{"n_experts": 96, "hidden_act": "cubed_relu", "moe_layers": [0, 1, 2, 3, 4, 5, 6, 7, 8, 9, 10, 11, 12], "n_empty_slots": 48, "balance_bias": true, "vocab_size": 4096, "norm": "rmsnorm", "learning_rate": 0.00432}
Below are experts of layer 3 (counted from 0) of a mixture-of-experts language model. Rows are named router (the router's row for the expert), up (a neuron's input weights, with its number) and show model dimensions 0-159. Each number is 500 + 50 x the weight over its row's rms, rounded and kept within 0 to 999. Numbers have three digits each.
Before each expert's rows: a language model's description of what the expert responds to; "mostly gets" lists some tokens that are sent to it at least half of the time. This comes from a sample of Wikipedia text that the model never trained on.

# expert 54
It responds to: Sentence-final periods. Periods ending sentences, especially in quoted or conversational prose, plus "but", "not", "However", closing quotes and table pipes.
mostly gets: " but", " caus", " ter", " However", " —;", " invol"
router:546399460513514424432551475450550513572487543504476458572496474492504397531478420488490563412538444510508524476476500428496416452446403532536503489483509430503450517497472507505628453531518561508556542513568454588497523454477393487454592405462443444580391494524549432543549468401494505524501449497497455600442492601502537484498540496540481487570556537480508583513481534571492502461438457545550527497491373525487396569539512555403587551525459492451468450426528530487510438465472529
up0:579483550512485455432476440569485533510535456505509568481544459439525464433485478550433450572505495535509494462520512399495503570534500460505420582426513480637353503451543469527468496544521439496456580475473453484458532481524460465446565411509556537513578506506438561575496429426540495560519483432502529547458556536514484523503518472533545540607498525456551520559503441476468503428505473418466504412370498529467482562524488563587479498605479455511582502445614500433582434430583535
up1:532404470589470407498445481527503559544450440412568545533538452433484450426394491521496542501524536584556516401397484448518440371467478496464585426511472456529458469507502536479503572552430426510483527584567481546539510501449529560506473555515436497517400508392505517575485579467510523468517519456489387569471475531504440490463507455474524564533524536623584525485519486521432554519469506496402419557460459501475525545481541505552506480558449438393573479467482449470475515416488522
up2:505424493539443398499507412508546435511596578502412512502448453452555522582643426520508509488485555510528443474506528544455452608566554521428547483483482556543496512466462611469534474470513579555461487609397563558472491520451463469418502543418579446511522544465582495510488555562555506482481500492457517591435477496460514396536551599434463454528480494486543504473501361560546438591558486562405528476493514528512524527539459528454554550503439496555533489484469459547526487468467481
up3:563516479502484515491493588530452492453508446518477532584466569548426516425505462398482515542486448441429442481453563546460468518543554570537575419482523558536528538568497514568458604487515507593480378433504620527501402580476530501587527615491502515469511477455508494479438565530426561593592523515543584520460492529494485500538530587546488554536455477561470600562494476469513498472507503415429488508486495410535499551520556562565438570423468551471524582516461542526563494491601500
up4:555497549520467455427493488449550569557471505442460456486478567459549450519493501531530575470554468525381565612537480450498495546536442596481460557520433455570574462510536544572501476478507514443492502529543516476550483545447443597530542526538458567477532490491440454442508496470466537541551453476524525598496616513585498471598428510465383494596552451568494535552535501407539523571456465473538422462465473478504489522501439596449566539461584534558468497624536550515437392573469520
up5:571482527367549535514502471494539498584463480474550476515431436529561441534513483421467504487557423506474485462505532506545454470598491509420517476525397494457407526477551589506539484432501498500452485504442464496470550445517438512477616457463400548585497499499496430461514506562451543479451535570560487506439477516508586475561553599482457470507513532577481605565534418462476460405456522537465611435465411531551396443553546511463554538563553503550452465453591460537537461483585444
up6:526450523533413446451511498451532478520549396583506578517544467503518422551467408513549542501498485408525497472539535393486464402541470457437476559509474472545442579359430471489588465427444507465566506489467469510506526464471419485498579458420508495472511439599517472505460534513419503517495559479492487546464551555451493467411462601574460420582555550542567589603553480502453512443520511601403489482481535536495452539517530536437501520500538484509478473449621540478578448497560511
up7:575528449480546465413545529519556508421413561573469438554490514460468440554545486478495469543447468534547430470447512382407450459485480566540452442463516584462435467517463595423540531569465442499508518533506463459465530552486488622479556522507462532465493535494444535526549516415456411467494498549570538548475502469541549459482447586449473574460471437464497587561485424534470407483438594538535539566514419531457440600494542524557505501558514481540602505414557554380484469512512482
up8:522587526482463498461494531452500398440453469570483498548512494505430550461506474499451527394503500418383487515454573587488444579508572550555527472592545527501515509551603457419535652492548504532482467505498607512440412568464518557509553579423514515492561517425518478484501538527420518521553511558477550459548432535488498479530511473557572514610469503495506490605521428469495453445449519461428514524491563431536455570501525518523457566461560517495505613555420492445472426471590475
up9:500482573598526460541448590451407520516574470504523495366481457485532536567552429456491436536473536501482497441463496506427494541618538469578597440469519514414550557490525474530432509557612557534492532466529446547574467413500494516521439482547493527519490471529565423451537489491570554529511424471537524514527471470522400530515494399541512453542520534485554436542423496496405485405581457571475459547518524470486455500492468495560463549437403504481472504523498465578595367466551571
up10:460422548494509400503478483478553499569452490554456465475531440438478580506492488604414564480594415458404514444507480443541504574549489499597472415497532497536456498451534478504578516545557571522514526496595603580556452497429547450464592481464456472471492504466512477495434577475436559515528501559500509579470517547546442465572568597462459536577482495474441617430589532516559542417463518504526561520482484525444404545479581512480570518472448541444488504464488517468495500386516572
up11:487475494479490458407517469501540466500499507443469590456469641466503562502518528436575489600478577559437584505535524490628458520493521517457569548413534496483495474485546495528446452450529558493570502560514523517513553464544535477479550419522487509520538534451527454576460491621424535524462606517504557521518593583514468533440474473611507504515560508454500424598482487423351508541552586533410522489446585603422479537517484493494475496500478460434510485442576539471448431508537474
up12:521514503442518555465494644473454466487495466560526498524430478597502561430451516464424511476569466550464464515503617555452524469505597563470518495535484524419538472553569485532471606450587557567566453565514598535475468562514563560551590541463530458429501434474493465522539544553536556551531580518531569476503477518530438475542480536536476534557485459418512537527501426454549495413457517405355496422518513420546443561515528544509488493456456551408546566494422528460485454505559549
up13:556590437505603514473410479534465555469445585521404535567414568431507462526396501450431475483522477431502527460466582486545459528492529472452515446538475555466542465540472409456482480485517514494496430534630485517488557447428408547492470604505537481460459520546451482468525477491513521491531461453503536468488425448476438553499514546515558533415549487559398531532567585556478454547424463502530545420459471518499553455460474514498535616435399596581592495482526522488393515561533512
up14:540456539488485500493423582513446398555470444512432517556474487551560539419522519428493472482524452519430476527452540549489402491526610577542584466566574516535450483552563503520537571506565512583458377427539558524508501563500561520526538572442533505512677496500546464561468586577468570569594450467506516451522484521483477488504515531565535554491484443494498525565528464535502412417434513447430463500461526428557495560465543506570425494423482520492491590536432537499480511506590465
up15:513389505576488426445625509448566488530418403538410433547485482615512470536551435422510580403489447483498502520480499446480466445509475541507452528501594489543489572473437501402629483504476513482547524458522469569502543469463441505476597461483461454429524428628587446576556442448491490499483465464544474542430513559540522485467552481576386554560545522459533520592492475544501540423458483528439485516464437495520444531567532527454508481522452529521472483497531593457477434479477515
up16:507491556523454497502470630460415401457467439544524548574451488571373550440513471438432533429523459414388407562463491548436453491565607536553571478545530538535462523475561515547480550544486508515465465466473543469486405622528539514518503473462522497573551502451523493555477560564473565566501472570438548510538436478490499492492527551567490504529530484453565593552591522456543524444431552438438505507524557426558494458477549496535459504445490467519508633566454531442469458500507440
up17:472491534464532404476456572459515475581518474529586586507554450437462657423487558583523554559517468514448463491413546511465605487465483494558491523487449467489344463603443444491473497566430525474493458440556548512532437475439525473494443542427510535499498442522614544573406472458525444504493466534418419433534402468510534453538498457481555582513476471486478497511440503474482489485439528496531495520419452460536477492502573526555555596483448483442433504483420564562536535469500567
up18:526527499466441509443545666477522438521490537534543532552451513556431644445619527453479529503496488441443465477475557526509488494469517595534488500530503526488459501523538504511480583457543493562512404469548599451506427561542575484605522565474500554513644458426534480499450512546507534485537560573422545484497502478550505501562517581527416594567526453474478483558517421399495530460433511453421541478462497438568529427448524579576477481463499568528510554560424499477524463503555499
up19:524407499522460548517494526529485437540542511526542422553550389480487460497458446498501598407499433441526453468472439477415485419510476511420464506521481504484478467489467525511526455428467528537488431507505536569450462502557482406487525398517467425584455466543524430485535559493447522485527599488461463527446402512484574468531616560438381464543542533618439500542445500601573449442417437535473549551534439529467395534490509590478486590548448479450450471465537553527445534447533508
up20:507421504562554511540560448432424453439553540520506532465454451524536581426536590588427477458472544472497414481554454491451501436517477487534541526470486457433462502470620476491549457463430622508433493470496560574435471474542458528478531492470505533460474544460460515500471549516497483502467561599564417543533445580462499541417504507533526462487463510554509493493512461535458434544562417413455519580519543483499524554433665401461434548539399488538526452403540466478471406444510562
up21:618448504569600436526499489517509515547522421557554504529392550457511528396581525490438577562444496444525562547486514469523472467539510501480527502543478458534555497501483521534527492432499472527407499540496586465525575568515489569574457601445501545584469523422430498548497452492570446552576484458551488516463512411431491511468522503414531537515481399490513431565524493504404509555525503525406450505500509487504628572465437478616502481434518518472486486456469454432541429521425633
up22:556510486582584445566429525506423501601531491515500477486522531511446488485567566464516516407517529519519490473485505467537402517506552592600530485541473421491452570589497412539453517497468451475496532422533482465474494499506560440535513526460515429460487443491433495584490493487565526574480588582436434618592522557442558560564522459574530498512488474573451550502545482519441478539399522562537570544479462532500556563516544609460438531464488469465545453466495479394520427515621406
up23:541499547556397533494571644523412458529525468524498503527448508544402553413554463507487499417489451467431381522503574540462513469560612495548567506551516576554460476585580453524442562504490579550507453448563508470489452544502577552530562564438542490490645418479574481520512505511454518519605564541490507452460491514522509471499543505603558583530459475502492510585533456546468427455461512441473508475495541533543485515450556534475412518456397520493491572505431518492505456524549437
up24:513416554552534453534525505434477516466455522534588497515461572440500489489527502463547429484467432434534526476533514552465413560558448530567526595513463474512539489540468574499613533490432533476570543433607460478447530490547511471424594531521411423472497489391520481498502449414544545533496563491590532573447534571573451609514456471591444554555535378456474547560548550493520506435403430414473536539531532450547461481558460483419543433451526517516528566460493469541498545550489484
up25:502442488476511558471570473493490386625496437483588453541472508491443481432528500362426638437597497446489431474511499489553427470473437536385511435452449472566584452532566467504595477549612524567527444509481538521467487497497417455524472617477403515527493453464540521505432523535549478519542558481470478541446484539451556502518542507552452473497583574465459552512551512465521506539490556529506491413513462520455382407483483564436534459464509508493473496513551529466485459567487575
up26:584423508519548442526552488570515489446483570572492459514515471477457470563516489517534493527560462546497516509513360486440477610548501561523475604442547535483499520571503420498433517607605540593561533459582507525496451523506505522464536450389499495548515382603539507410515488570503543453480501552472472488440485466429493496621506484500515542643600580539467467587515474455497551509553494568499516488502462534491460435496436550471444418524432477520526529607493523486516521430471464
up27:561525577468476477477523551451422385482437481539442509490479552592473576487531485480454511458487442456354465531465528585470549505488575557486554482517579602503560552540587482540514552558523503611489478501449582499530440596479543547510559494483501433513594440506493497478452577571438495527548579559546459490515493473482533489488543488503534559490465535451445556483489468415500509420467546368459524440480562417579486513530548553556441499455410621458487500610494490486498461496566513
up28:559441524494486575475506601457489407503464377530483540486484517531436471416514441478369493493492476490458464455479544549485475494523566558534541478510586523491482517527618480549483588510608494529508390497497575483550468605484529558529524543490448477493579448429594453573512569514453619523534508516566508501502499516506494463460551536594495559462453500502547528555575474455458533370430508447430496479521556435524543590530540518531489500441426538463538605473494539468470489482628529
up29:550524454535499418507571465388522515450600543429495586600477544539454514387452490503488488478507495531538557556518510492567432378507456501573504506529584503458447510490480499488525510490539567504488454462599556497577485585569477462451497495492506430566470493555541497530523573456455567539460439573515553528562462505491446524432504481482577511580502564422449500668574544524449477519446575505569505466486470489504462529604442492492473561531451436490553520420528539414508445412544579
up30:495520450514450445571527468421534523422510480579516506598560550472523481369548534512497426509541515510533453462465513459444455427410418514489555516548507461538510454539495543549530493550470576511560521492541547557548521557541485416459449505514437441606440541470559481497463416498560535468536451511501558501426505615468481547485495427596484465437510575475500594535492584470414478410523503455520459515569449480639470553473551586502549592516473484425430499477487636495524491440513526
up31:457445501563427475390500473509545570515539495494533477504440515492461578509584446527408522560489472478497527521559475440495546546416534461504490490515420605459551521585509413393500504502477508492472516571556608477585503485536472456446432514517589500550486434473472478510550425434509436469468506555441468551544385500551555475514572579450508577438480464494580487505579506482559451578469546525533543579429547520542459501472504616583466569456503412404505530552519497566472406454554461